Experts of a small language model.
Training: a variant of Adam for the experts, 637M tokens, 9723 steps.
Below are experts of layer 6 (counted from 0) of a mixture-of-experts language model. Rows are named up (a neuron's input weights, with its number), down (a neuron's output weights, with its number) and show model dimensions 0-127. Each number is 500 + 50 x the weight over its row's rms, rounded and kept within 0 to 999. Numbers have three digits each.
Before each expert's rows: a language model's description of what the expert responds to. This comes from a sample of Wikipedia text that the model never trained on.

# expert 14
Abstract noun plural endings (-ities, -ments, -ions), words like known and called before a name, and pipes and digits in number tables.
up9:611551491440630483550543528500467481521607510512550498517439430525526520436446393456563492563563401502448466562521537567562506410497419454508577453518487454510506474463550421511487498469530563517548556457472539551538450536485486565513583569476485589580569565414527507547507428586462461533452610428491522507479426518532502477550577523516502536489465546583514521460559482503456534461446
down9:415451447518454542468586565508539426536400554497448423570483493476469499524600552602478517500506475533513533579532494510520469562491473537481517484457505457442456494493513480528564453432336587471542495428384479415464501576512515462523449564479466472511494437437536464460501556466530557507579508539489508436628487498529502493491457539511539556414431528427488502441478620545486551580467
up10:536458502545520516532592527558502477575481430525422487395504478531481496444500416486431569624527511424554570518472527399486506497538440506479543490499523569532520536483568560631516408547536483627461552422543534486568453498456512556511549511440481493569530499508506568525520546518447461460458542554533492583497540511489480452511645465427471527458467418482570517560474575492543502490398
down10:604484616493514469487511545391501446400547512520540546538537475581518424517454497501510447405536571461495555556465502562567506485477507604444550436487481492513539542604587467514531489491572425529501523396513490450496559509426470496475489595491538480486440589502482492533431497546423448522485430618583536564529397492458459468492513515497566526469448422440497510462566564528551455513456
up11:471484511554531550568561530533632577622523438468583541519447530553441569481568494520484582472457463397503453527541549433486498476489471477514524492574539569488546435514425488465406495520567510549603437506526469504543534479506548599476581584480570409533464525495530522551439443470515485510440448463490504428488567490582532458553579504545419615505424513509491551466472495508475543561540
down11:448521477470585516542463533464543510470513513475537469509537616626547579461454530511478538599445481484473464515527599422505584553542492567419529474550441452503470470481429501404464383401537538517442413459491453544488520536561498483486466570514455446483521522562447448567444485443548510520502556541505541451416456546554516440540605412421594589503452511497514553533499519549456488530498
up12:630518587468500569542568486487518519474395542447521495491552375531534474443588564516469465544436502435493493492474536564467460453561507564466475401444527408537446526531518517473589519453506565475468478512539558472579459486462562540491481508448406500466472478560550421495577502519514527477514428438483508466637473497383557516469526552562503462474487603398557480551509527538505484522424
down12:426493459547481528537551544496488500498501455515402479533576506558468528466547443510617475622436542431525552511494515511570381522516540507486516393470571438504409578495604473449478460596501497544586531503493483515481594484514501559450467477540478396473598573416520464460565489480420481498512426532480548437534571434498417474569543419477509408489539492531496450486520467515537548526459
up13:603477437525555549608535489586569518493566483487529478523512431505469542531545509463557574596537383558446479546500473472532535527509499400490541570457435511542559445393609525548448464502541555505555435450367490412368544457496504500477499524564491577484523522523594526512496468455438502560511507439462465466476500525507485526428458495439424506503513440463523489455467568439459503421530
down13:544516525415569390490490527570512503513488547631524466548467558474540495459574554523581453393592434503598463453573487533494463537528525579473528597400452513508504594519480578525484507437606499409486523475535522526465527517445495459473475528527571539482480496563581544452436419519463536485445564526564531525528437494519477415424530535414499465529488507505492445470453532510541610559535
up14:482506523452517485505588456531506477533500489535508399497493426467561560556438463390510500460524510511535516494518417478475606521527572469609491468556459483540459417514532527371578579540514458497566469524483469595377545542519504487470496476513554519524469474429430520458456513486460549482477586566439593554454475520569596493538539531432508490369497431449470485465595504524501395465496
down14:552415398508483615505459522547504478573513543525615500408451511510471515555493513543568495535561398601472550478601444523493463495481532554376418450567532416476465482510474461501465573527427468514463587471546468517463541518560515488540532544426537501390514468457490578553488541462526477500544411525492525468511442555464421519431470546519468472438534415471499508569540541499418520542422

# expert 6
First names and surname fragments of people, such as Thom, Richard, Mc, Eliz(abeth), and tokens right after names in Born: lines, like September.
up8:480404451547475454486560502520527440524480585518588484472446420423545614457425470484539547488434495557463457511502533518495484564551545499502575468483469513552618366576505461472562484379512511516489550459400399550416443495509551493424459440452445543445496525463550527432563463528434566482475445518516524451449542521484505515505526510505436502479521489511425512409517496533608397484523
down8:409502524528484483469443606565536469408431450542525527397553577498537491515505465554436488499449457439498545562546536528554562626495473523535454377512512505454526583440548445547364502568621425528540466524537479600464491472537403551472496456498440452500500463540414523510483587512437491515511476536526484418433432467455543475530504483485504463450431455510527433472446562501541489490512
up9:494380501405549498546549484526611520539464487525579473467495469557481567506517459504484474477563499414537614565482533431488578534478406487525413479528508516471494405460436598544549516582538507477511500512452507456412528551472580493450555556506542579492522443450479597440464610554493482475493496541594472449382482430454552492444490524542472501531478499556438546444547560470509503467586
down9:508497393502469492457543479476564586516412514490479542483510528550565478403449453514470517458524565512465526475458507439473481541400400408429517522417504506483388501496422449492391469542515391475534496516543568519500552512505611504488554566491457430529511553532587477586511484520475504599506513584530507530526455523612556579464429453477487487516398522561451504456505573469447427471541
up10:483478547494475458489534464457495485488521531537534524581533518631501466468358495479651604498579541530549554534467415452549582483550541520505506510426551530535471518479437636458503489453518504576462550533523518444483540487542529489451440493501566575546580439455520491454472490480520532476544513427514506438488455564437545518602589468472504457441494527482489459566450582412604498563486
down10:522429387492526547507494501490513545513466579513540420401557430530504494438520451463529493516508572478548541521484400579464543544463538478390489474473492472566481489491553637553457581429503582518453536477440464453610556456495490528512567478444493390526479428451425496552515523546551485487558480516593513451466570545470519387526591399548464454479476562449484455539473501545506447479469
up11:460445549486469553534479475543526643578530533420533442592496519509461436513571516528538495509405481458445561525539580491546500402550446426516409518540511539527508436466468384474544478480524545539556501520521583458541533412441529466532500528526508496526529510553429430485437533486505581574508605467559487463522514387507534488456460511519450609567503561499500453487390539433480516525597
down11:471482466592513573462506488471485499488562528589522393533433512488449518552506416540472498447611430462528523474654540466584523402548586524575473562584559480491598441475593535409474457416421514483542454553519564594517490535522501468441487524503463622529478507502538495522455580444486549522470418500459456468467512484486501574549573442550502514527513431553533494451480483502482501477507
up12:529482510529507546575492534457500561569496523460510482451391473563525498491485531555569540489503387565438533522463564446427526428552474508408489443474444432554481618516527496418561515508534461483505463584536534452502510458441467522631489491531441487412552591582484541393520473499565501510508454450568463512404492545481544494416493567544478487496549580535557512492514528537610501446390
down12:512508510480465504460477544523512539447476583469594524492440587463483532523506535515523526437458544552542496536488452490469527536467498442524548600517436485462602606611436478505604545524459462507439478471557416434546450487471570481527497553484504549430463432534529568515441553566450460395517414515436498572595512556523512498537485450451414566479448538392494409416534525520503514573407
up13:621516490523573397522485479419502506479517465453548475521441454541429503454466465486485512431450573492614457500532494527458358542420569543527478399530477498584533416500523535508488601472510566463550442409580530533523436486518497433527565448448444499407510484504498502518460474411431533642501502578442504525530469459483561449465502507463525532488539551435523488589562558532499492461523
down13:496480501568443542578487539493346362434568498463500443576389634558535538470500506455561460504418533489480494482572470526541414507517485544588554462530483560501484521421482479473580428541516524491472514455496456418528485553493578525603437522445493409450546511488441437386488469550459562519506466574522473475568534466555461539484480521451535492524489514430524499535548549518459475471558

# expert 0
Line breaks and sentence-final periods, especially the newline right after a wiki heading like ==Career== or ===Name===, plus table-row ends.
up9:462429483485567472620494563548490504464503475458471515452539438517495536538597480512422617512568541555521545529403617456486545581435562478488566482552517495483441429515542435452408524476516506496548523587451401476490444419521518507505375533551453498572500592441513497481535502540450511534474520491463554485427520498521490366518449502569479588459472504454522522419517505449462474455417
down9:470479433419533411583492580559455453571512544531503482581505525533470490517553571538450557483583486470556451529502507460429414573560518502474548537507555524495491489515394504425502433437436565407420402563498483461516477475477493546513459552535522491486539470534529474409464465565581445397510537409467518453487521513535530404477575535394491412520497429511508457439550560601490482467539
up10:460556493526437546526555510553517513454473519514453511581454442536529568412401488458499423494474568461478543480557552466540435492518557498480466542546497529511450393549521439446596512546531550491448534457428583544530491438438545445494468453521534437426545554445511505488536487602530578427531468548553483511510624551521532527415503581575568556438479589452542581522453434491559558510408
down10:515486532478428578460491499485530503447539477535479493624471560414534498589391506472581485486453425436510515523436456459462484544435566502496565474482534496543482475448597516583415467538507433496495528621481523429512494467457426444535447580473521434561454405506500589570526542468448445501414495491455442443483534505541391464513442491556527513549523639496495462506450471544463433570481
up11:555434577493507499494569348488504534546533473491485472545491525512460566499474427477574465434484464455523554553506512505487601580519568510527619549403475514458472540529624583477573517487512529559499480443499482497441516502503596526609564468591512487515468545515452507338513459535474512577412457522488551475488583455516571516510516499491510565438469590497555576499542484425516533495508
down11:546478471432474582533468538581560555525605494467483563501479503355483517493504498471459498469467531486508455388578579591484424523505523510576487563599477517463599563471506485432471572483444473473565473511554509558511517526604545540446548559484448459537463581418544480543475508525489421393516533448489463503609512484438525524466498484561520505509500519578601537594523432519432533466525
up12:569411463559483522466594471546567599520538490511557358443517516555497485494415468456491465474467491453633475468568509505583618558434466397535477503510483500538414527517616489504500513589500466521499517462518408499524505541511469477491451590531525581485546608536497511448516542448454456528418514532549582505511459477516600516546482583502472536519497537563523523487572593495519460535516
down12:494594518485477478513551557468447504512525520431443524512538526491511492526498388533503476564497508549527599490526497536453459514498517589467523540572468564480565493512452432499508479426417402522608576621528520511494498473504415470479568526524448363593514542472540442534543500417479529584376405432534509537500560501492451464466454490463545505534484568548462461510409377529502419485520
up13:523570499524543546540556445525529517488441481488467464506457376554499525543566459425512481518543433443503547513479507477557534584433533526439528496478436500515415465589424504517398553508516430586554548498528537511471578448437455488513512529568423408491447542516555473467526645497472559422410499479393556484461581490541619506541458481465518486496490504529532543443474575391535538473560
down13:527523418510458394461618566522506489424500490484556544569502516495452518560468437497527401574502458517532453524413425474454509476522489555441479543538513589450489494544458497580543551532402392540497560425585511505481404509530547481426502501501571450536533472490496536513481525425475535511483420492510462435536528442468498573543406492381509631449528583486536458532566535527471490572446
up14:507576538386519529500642502509494515524497493448589497568590494394463521443473577548471477460463505602496437560462507561458484591478555484577552498447492521510517472585494545457476542502505537535495475567452445435494495522465519459534493582558458457578535449541584453401479432440518526543506514473490413437525647497540507542459522493499516492482479530375545584513479481514456471599541
down14:507499534560438404524521517479546339570479526449591456468455483578564608561473505511401424492537480511535443512505401553496490507480499525624581514446456466406578507487412568511458496498495479446541452610539444488426538555550569482493418488487461537542483519495514531445439519469554539485448476570532528532526480563507411517474449406500479464504489475487529445523589514511484588529539

# expert 2
Opening capital letter or first piece of a split capitalized word, often after of, the, or a quote, such as M(ultiracial), B(RT), Ch.
up8:504516494496478569501498498414529492511563561502447538463431531506458466476496432497559389537543488508491542537562445495576620540510534462491519493486463492452507528400544521517466508476522529455437544427491427429539511448470547514623488545499360478533524597574577470509541537534482468546505549534470497543515477486611617536476487411562484626483488478460519537486626542379529528531453
down8:544498500481531522513467515443451532493541519500512433473566464538528453494597458540563482513478465472613548479497620534481436578475500487567488461532543608467479445442593529509451490464525407557511572535570540420491482497499529494446475483468533548585455558444616444464531512455515475437533452472442512458569440595419554515509522529590545555561427542483573455549491526544568512495346
up9:498551484487511440514482460517498416490464430548454447404621530420428487450471467364503524519393434503519535505505437468489524563599487369454440532484467457586442389549530517444452550454505562503517472402455531515505510455483504557575421518585449423530487547542441474552542485506495465528505427532514492496577489496463467454445457523456474450421507450463521550505526390487547562535500
down9:594534509570422470494422494567610536512499588526606500508531504370553519604460494531455528483532502618517551487476516478535547549463502497520420480566515542525516534550569473486488508581589444454453426397542529542550529565565563536485511564512570612545519412503500559523537515514485479491467383559476509584531565499482467455406521492524499517511521460551458478528495467590462516529444
up10:499563547450514522482528517438580410534515574544529552536475483443487490392461481516503391423499468512474501510500466548469588532576590482386455536486478567501431488536487459417485410506546500473472436474481537492482491466384487419525498525501452514491497604484524442559552522532577481541559535478494508534514493447520473529475593484567443574561397505487544434452590476397599565464595
down10:464454521502611541473550517539470644458473555618432415547505451571512564469522463487389575475471501491436534498505490502413480521406547489528476552516450458481484537479534533518474471506499507497419500598494419477442474597480525442594508445491498418483480566485517480551471547569622552444480557449545464525340488501515539510460462433504534485433493498466502460515525468534553415551526
up11:459529554493438518464487454414482428547512453445479481470462499406466493384477454577479492541426494535525582482450604529578563458462498452477537486430505418473483425507539519536520591490513572504407490444466462511536448444503483509581383570451487467506540539561595497511513534629510496522469474458462521551566506464556479511466552492469444569507482465381563557437555543440534424575445
down11:503455448553618455471430540570580468455498513513500547505502528523525481530514470509470458507473465541523481469535470497628529601453546491594520586550594474472468585476462461543430558568512470483459576465467539484449506535527448554558537529511521545474437561466353506498516556456564504568426441567457551491575429525519387540437444491494566598552483465499493540511422571546430469554488
up12:470453479545534591586531445531501518458570512437478539583509454560464498535527498435428513491388450502565516520476502471513483528445557547598604558509426509463432423515521476400559461590552558479521527530545591426574597479493503528477502484576432596574518429475543547466549503482401537471465471453605434484505466532480557493500485575473555464440504432542495601542521495444477459494500
down12:532563419479587458556523546538494491519570478551490501472548589468530457551537515584381525479520490477531579481583412547517434456500480433512477484519588448563520542530547468500504423388504433512498427487517469492508599547527495519476521463545465544521550607536449565516519476501490483493431327422421523524493462537529569508480489497494481582619409468556487425523432496547448498494468
up13:494437576553522523508557440407455501590460451505501437584490453518581587391456527533498539475552531501427483495505572512472500534508498512568514552425535507492467444625574550444500484471522522533522486558423387500543405551479585501454517507513577450550556471492510573518491443521531605457479520421367450485464562518519499408513507526495511463490512492532473580431475427409494417545478
down13:461481519520542514524529470550505542563463556486522586474494514528544591579466499514501481510476580496586588436475435522509504508447453499501485492603525598464466568428478509529470501424398459412377493464441420555565563534471428588524554503529477457485435489536521522573485593525463465483477597535548569483462516545521504544548481400550430504517489531483544512505406431587402421568491

# expert 1
First piece of a word or number following the, in, a, for, such as in(accuracies), dev(ice), cont(ributor), un, mid.
up8:440565547511547516536515485483486451543489520474452477364458536438521432438526425486541464458497434476488499460489517480449511515530560521438634435435508571470380471465551571495451557531537488616500479467440440538534603467507597490470509485593519593507567543408553518447488497604537507549531540501532562496591475447592467612482500486445462543506459441492518412474484518481482483518445
down8:569511662509592439456520553519487613558540559552553452572504528551565509450589483478465462483551450541556476493567446493476460504457452610518452531491545617518433501476518426522409513518533439451543600445444474425483488530576501464509456512380519523569425519468509442528447537541501527497521482495501474506494483493435454576521415466523504598541479472545446456534591559476460511482470
up9:531548437416536495554498435485457440520589548483562453517497522565519508525547553432570522517498514574478448575563501613453476513552452491420429598557546659455484486527437476487455493498527542477491502426427423455521493402389497424601460490453526600529495504485498516465484474515520430532545569464483455501472517501440489415628527495481476508486549547563451536535499571418519513513480
down9:485481470503525516589454464561445478528491403501508604502480633537605485475458482470475493462479448535466469475464455533445457457438566563530558505440479596489484468500569432565513534388426483490556467477522417566464414486506434534534484462531542633509510484557484480526492408522487520517511540442538473570463393514498422467513536463458476569582391532455412475554526459458489534426442
up10:557500535527503457447467421470590497574557451602468512515403468445416532502550495465473598492437516510522441514542473637578461585504550480588451554473442513501531441464505529480474536424524513444637463533486482496557513493427487486491464486493495491548516529518475541464477573463423466598400474426556491504494473517486620592499510525494498492520549485453482491391579510441584487555579
down10:451475466407575572425519511525586578576549473476481587544460525488420510546508549605532515437429477544461505505442403531442438554561409505478483509534544479498524422467528503545493592548430454395576448450566568566504528494474537446445516522496567433555435551510510511557499402426451448448414519434542482432505545424483532500495536464500505497427490487484564413512592528491464490490486
up11:531485485500508592542498494578499479580493531468549485455489409507495474447489416539558467475530522596555477585504475444558495433505474443501509541542481461619512506483473593427485617459528611496565516550447522294610495457526475502448508456502517521505469537499475545498632488468561448438480500499541468515435496515428527540447547536483460573517543495410510525537437465508453544526437
down11:487506479466540531524506504522563664467538460469454482504494552505498452532507493408572428478435544579452517565524531518571512411424486413552527503598493406467517609476557481587541497487442466433424559562492495402598496432521435527542432485497459476483493575448492545533566500568492487634596439558493507460511529507442570491505535490516471478524495504528510461503482419563601488504502
up12:482514536517459425594495500530579511537499482489563425491604486460541503562581555524536472416524534549462593474476573529531548491475589539460478538507560478481522488548490488513636527439542550467537524509520475468463492529414465425482537577542440573532474478525498586522556530465508570632505419509467444439502462432569538564487467545516463486419469407477485522426603475485633434487534
down12:451472481567509410538573535529484465604489469487580502501513478473492504535534646442545591467482513549532594446473566523441469494540548497524481429483554555495504467479450519467527464625548464491491488599567486503490639454465449463400497557541514558528474514509422487528517549415492585508566339503463508467469533462508549544509500473513424569546500463531439480472582499481426476455558
up13:576504514554569484549537561475531517511449388430501477400543491460476436443574587519518463483506560538518444490511483593519538545489552614550533507513437547529492501541484491492480441496531453489489434391581523591531509505486518541483468489506555500560490510422528599595488467545507458507518549376524513499543485540602555504520602503546555409497385546529581538584507455480561515587547
down13:508474514518483546435450545457438513490491522557428461511495560479583465513494500601469466538471511555439549427559482500594554629490493491505449559513441484482555592543450481440530542605531517521478413494445528469529449624558458527515454493497585394545579499513475506578480512415461508477457516455542462458494531571546422407467456538549487555502513529499523545561462480408362455560437

# expert 4
Time words like year, week, round, season, night, and determiners before them (each year, that day), plus word-initial fragments like appro, leg, pres.
up9:642441542435572518508558481385483446464523527492487567458474471503570525481462467451486441466486512451497507528482507482499569540454561432513550519433519502449553448522467567425554515542533516476455405469485461527522524468535608416464439481494482527449638401574569496420477496462508486539580603557457466522408602496442443460436440524541491463426551507486439525487529478424547460500551
down9:575467503506612450404502577480504507458586539500543438524488463451607506579569465509435473509495500500502544518535474513546549486487457397508512523447523506486474599520508471469452526547426414496487504471553499505504568535502491559557509564517460567512531473486560463538485517515475502543482289503570456525406474568542542586396514490475543584518447528580528442434437565532559582471510
up10:469503550605464455554525480479456504551451475561503421466417438461313458494438480492547511532473463458454504548477449586526489484586523554459547533422468585511506537379369606531480473494537463551475559558556509506489443469437489500492542591476471546512528540499535455462487494568444465479487427496470485397488476506470556497491558531465436615541440533494477522439594467456507519456497
down10:559499547547537524554526541490473487472468546513492535495508534593443570589559491500480440473470479550533539470484484498473420533463521451508560474548450562578480558455543478441514453573484534452513504482506600513441469487552451493473424462532485445489574491563404449402463623547498533407582416485484636550472512438456457503377448457484580498514458590562510497498517526419460554561404
up11:517556488532623511504527492468499486494500509540553420510417517539441552548512432525521444442477574471506514514512611513518579527525547513471440436507536522556559388582569529496515548434546468519488495498563495412573421475523561441523488404499604491596525532450479392490499503535483500448578480517483511510513485399565557553405455540572523481575421433506466563567581566540581513521503
down11:518474551463435443465456483536495420479466464491493630548536522501473439555568508481521465528415563405535495539420572481502484470499524412555521486584445503427433510586523491541603398522519536480426439514572451476473494560465685451514453448521546482518424565502482484455560512497552452513487566434463542481521454489488499539563630467508440461538506459524560454488556458493475469435548
up12:449477486562424567501494479531460402512485473478447509482592544431431480494523521510477572534493411491437508458480562474563563508600438463443483509430530489528509423511533433450470458400512516498480542450470521509504499522432461608606570530606449477493453536564453404574538483474509493600411433543518502523610526512552466544448500583433425469468448463514489558486476504479568529567597
down12:515472465594532478513490386542513499548519508557575509472474558332478497517424541497474499516457459538521534552496518518585483529483420420485497518464503582563536506528439422599472588544361452493463533431510465533491515502558482584568527523522469555528399492483359507611541510524531530542532487529523544587549501501516527539415553427546505479428507482557546475488490505437561459441509
up13:555492586552573475576543476570485449524527420534484531438517485465545566487468533455523498543449517468466505515482484438526508446575512579602559582451527409493492480540478493535449510527551489579470494470482642500549578401474506439595419427484481544523484524539531464572608497436445491489529369430495423462465528414481575502538507522512485506499511500415466483580610515431540516537513
down13:499493419396491511594487545534492495561508525450560562511488492554553549629580453464411568525555461425543543466542599562510518562475453561522464425478550485537498462530552462493469482531521477458507450469530561446453522549480471585485437391432438473463519482520509514569569445382528479482429488399432452504542389511499496599489439516515441473568399498448524521555502494513474497431510
up14:541511580485567499531577479522511517526480542517513478520503408461488514496505431494423494458473575509543435478445537466557614456521538518472527504532467481532545581461425472454455475534541487572541481556482583499482562549367520448504485436441500479425531443443500610462557476384490507508493464486442472550452412452513589570557580467580389503428498562529571558435508587456472502466405
down14:484480403482504482376383500564437504571556508445472470493449562413430457527432518438544563569336462514556497488574549585515511486397519530477549511517514496537476463521532472415500518559444575431421483575450484554553430508510521426528541483404410492456492475545461472557458535534409437466434485528489531506483451513529458506506529488504506504398549470553467420475542541547531466500521

# expert 15
Endings and pieces of nationality adjectives and country or region names in headers and infobox lines, such as Eng-lish, Mex-ican, Hung-ary, Zealand.
up8:454477551545474497530554493480571532534494444549442530527530507435554487427455445484452497464416423534509580547403565482406482570487413585475479545501502451543379531454475517539582500426533510581496481506435491481418440467475573420564553512455528524589540450519539512408598492479502492520411379506449472512555576418484532509526499449554537591495496487439537486532580499444499542553448
down8:586524587502529451510445494508542457526473481425409487488558522516519570484518459579486405495489382514457401630484506537459552466511562557574445514482468548546525542541580627462514453561539492520524483401525498465476451577514470502492564528437493457490552406461476519558488518539524538510610627511449498478517471547531499503510609494453515589565545518462473458575452556418486480539482
up9:544578534488506507496515522444577457512486455499616389457532440493472491575472489528600491495511587586488519521402513423406492494563491531483500545482442534456510433534500618460521515435538507548522455561481482553530476458470565565548534435559498465537383548530571486514551497526558558554507502474456510583566498486604471522534587524462569591579485476488480492462602496392542424512525
down9:479501450535531491463496473604419461507468455494514481459453423471422491497440513541422484469522520546438530525493450440492424492554543492522552514509647481524473467495500537384506357452462494575487559601532551527439520592421471430412505500496475487546487468459432555607428434471581519483498514436501499533566505614532465489503495490537563575503502459507511406535522597426534477436518
up10:501535581366402446519488494443506440497458475445544456560589435488455464460606541555516525463506523483515487565464593484456563541597471416590462546524483401467524482511450443455500523501523538490465444560511507526575571471472537492494416440499479491521534518518588540558452502634463494542418390416546503463534444522451548515534538467556503572524423509498531568530517442509493492510397
down10:459539476462441475483584511443542570511472495564531494497510531441479477489443538510467476479441494487547426531491534443529569425502507403552475508628536420511500454475446551453552501573450611492448483603477461551519499544423461466544440595489520641495533562520522544505473483467457471446490525548611500478482616630446578443498547489517484541545485498467553478577448528527484436393519
up11:464535542534491491489365552498533359466430477468596508566558473489523562445436475476487388511500564544511518457433489417516598534532500583496459474476453454532496404573502525440552534455510508511554458540483572424450471458449509440507516472534498483610496461464522513513520509548548415489399478526461482450450489508433483523481459476520476496522541483504401467505438335549579418551498
down11:514407489520479523510677458628429602512429507534459494502448502529499466495466503562457502455532501420556541558501393550549508570474475516556526524501460453491607470500486511544471559558453417455474489517491482586490518398572492484571510511590473578448458545508516504507490566554480474458503458520515478422481541491550490474504538533489477421494497547591660477525472441529422477474583
up12:501512574472553588498532502530535495532488480500553510434546434497504534407554556399601533443495592536449501528476515495403552455480477403448485410415452552481427495512508506520488504556520526515399577542512527527515512531447488522401494590463455563567507432539564509552453495561494507506472528595539559527431611491397469455572576474491607509450518524494459457526543597497452539558466
down12:526437565563452535461410460478534536458429577458450501503462511463461564456443506441499500449622475540575403502562534517487482499510514472503528485491489533493539431475494465475483450488470520450395542539432443500529431545438478418456465577448506471507554496495520520455352588446509489446441539527558463476391536533465485600595576519552483526504473416444421497415461589458438527486433
up13:501568517476526542510522518471529421513499480445416465526605506489458452534477531494520479555568550471437554545481477476524570617594483481500571485445505517490493395594565537561458516410542503544565512511498524383430548504444628582504513484530491432539451444547528486425593429538486448541502466515385478436579549526537498511524497527453425499463534417569482446434563442488567464455498
down13:460541483550540601462549512493465438554456516472519506507396425553497524454585388584479535485538521359479437604447468563496401408391498513480491558631486473472482544451532511461494478485470425541497472583577515458480581441523474476534512483489465525494521505498537414461414556465522518492493565433556478521446474560504462507518502554581552507553516639495513433530509484528499504520437

# expert 5
Inner word pieces like p, ri, op, ro, is(olated), sup(p)osedly, plus some and, is, was in running prose.
up8:519498492490568562506541418452509459471564418475489555440503495496509488451630448474569471516519439448534482440446529502467469495548558460382446487481540474490464408473504514555588472436566565499533504508513530468448491549465570419574457445498489535506466574467528430456557580408582481550420552424444527481522541394499470517461596476608440584586458518430464477498446471524546464557513
down8:553504500500505518414531531446386529524391442489534533546519447436389589444573544494494443484578421481430469400516502455529482480478474513485588405462523549490446531450455462470503447443488474460481458551538585496523521508527606409450424457545579464430411436513589479489473488532465520462491561520470445497462515531493481538535565518487532506510354583479506547474533400490479494563549
up9:523505513418505535522490552521481482615549496506594536475431542522466539434388492421566516597477539421474464480540423620512543509492420486508580569528425459606536483550444506433461482470514497557532542460428475493499490526448478540518465415441507557488517465477625479541546477536519533472451571543628449427477495446407511452488473448557560517430477516430525485549457533456580475497542
down9:477529514471431503555531514485496502432471508513458498569505507504446512498458529486496404472551587423468445568540529493581520504489470542498504568466528475542368532568471557535532485424349449471508481627521554528561524540445521480491442391510475527507559538409547492531567593506552455478489543547641513511411554413453488489493393470466545492487554472484421409500501408519534531486516
up10:450494543531548492487498430457463454590543488437449433509483551478590474436433506503651465509465629543513490481529505488485502518495418528469503487429536486494480492448501444453518500425533541551521529605456504506473577488439612456466415504464429524540572539595568481426570503556409479504422471392483512530518449434575468534557493468401537479453487540560505500503454471467593543536430
down10:601485476394527539451486528518495552487372453535517498447599554528510485428495455459536459481529581466524514463495443532521434477446594468525437464600587532474562458503532535524488497550380533478484416463467489508496514505525495469520524455432545522428503523528468469491459487360510547521549575411498481467523462471381492529550516528383519484550440423503572455528410455581528505467411
up11:522542488548553481540479480534504536551596430493464475470454527524505523494483494528496556522468428432603487450468561566502487521547598431584456507514578558508571446492395548514557463480549481650569499433425534412437462501410409521497524467568475527508536554494612384421572452485431544525467484531487429512540470495549585464526552489545489468552426540553503529512437482491544526543549
down11:421483640495450481539546508448483494544504588456459520608403543466423517397557522598440406570528541536473496469487496495538437563458447448569439556521509478541496461472496469571571474558465455450600506469507524524468510549493530556541559475485522423437518552570593484464510536502474479497471518508497567465371589513493490480447522444517512450484515527662522424506433539528496504516478
up12:568540500536540440534541373476494496556562432552458535447595431449547451482468480443525567516525481518484494514489485490481476592597509473390447477396502503466479493550533544560494516525543609489494537493531517539472541563411452547524579500412477522557560535506550505443532568363509482519467468441404554434518625541497527493493562500583536551477447495518479486559453457433608469524510
down12:481541397595502469475521505461322528500432567464562475536533513422523600403421511480543512473548513502567518459476417484532472523479470559464439533573575555450467526486443462481535417505563507506448515532488541484496523403581523520579506535423462473544521518487453531616484549491486527552526463414516601521521546542506508470540440507514599585425382511518540523500462492577514487477514
up13:474532500555477497605510429383486550500513467564469487402431552495390492469652457562578536505543480501418454540477502502555440523517514570431458451392495500533468489507540484422469497482517546618458535547472473497450563490522518391531508443518407510531541476509421464485520546485480482560517478503483477548513439450522521429566561569527466521515505459474516449438519490521663440472576
down13:537477502482484490496436534568500569502553521598487436448488498428484543482598419550522505492541475469503493601510513489477561476439523490533453479481554566422499594515500467488496510529424501489447510455481443490453505592518531506502551432445449514449424528504367536466549547490670554459517604563394453606527438533488531451516497468576413482565479528492433514445513493527387554538454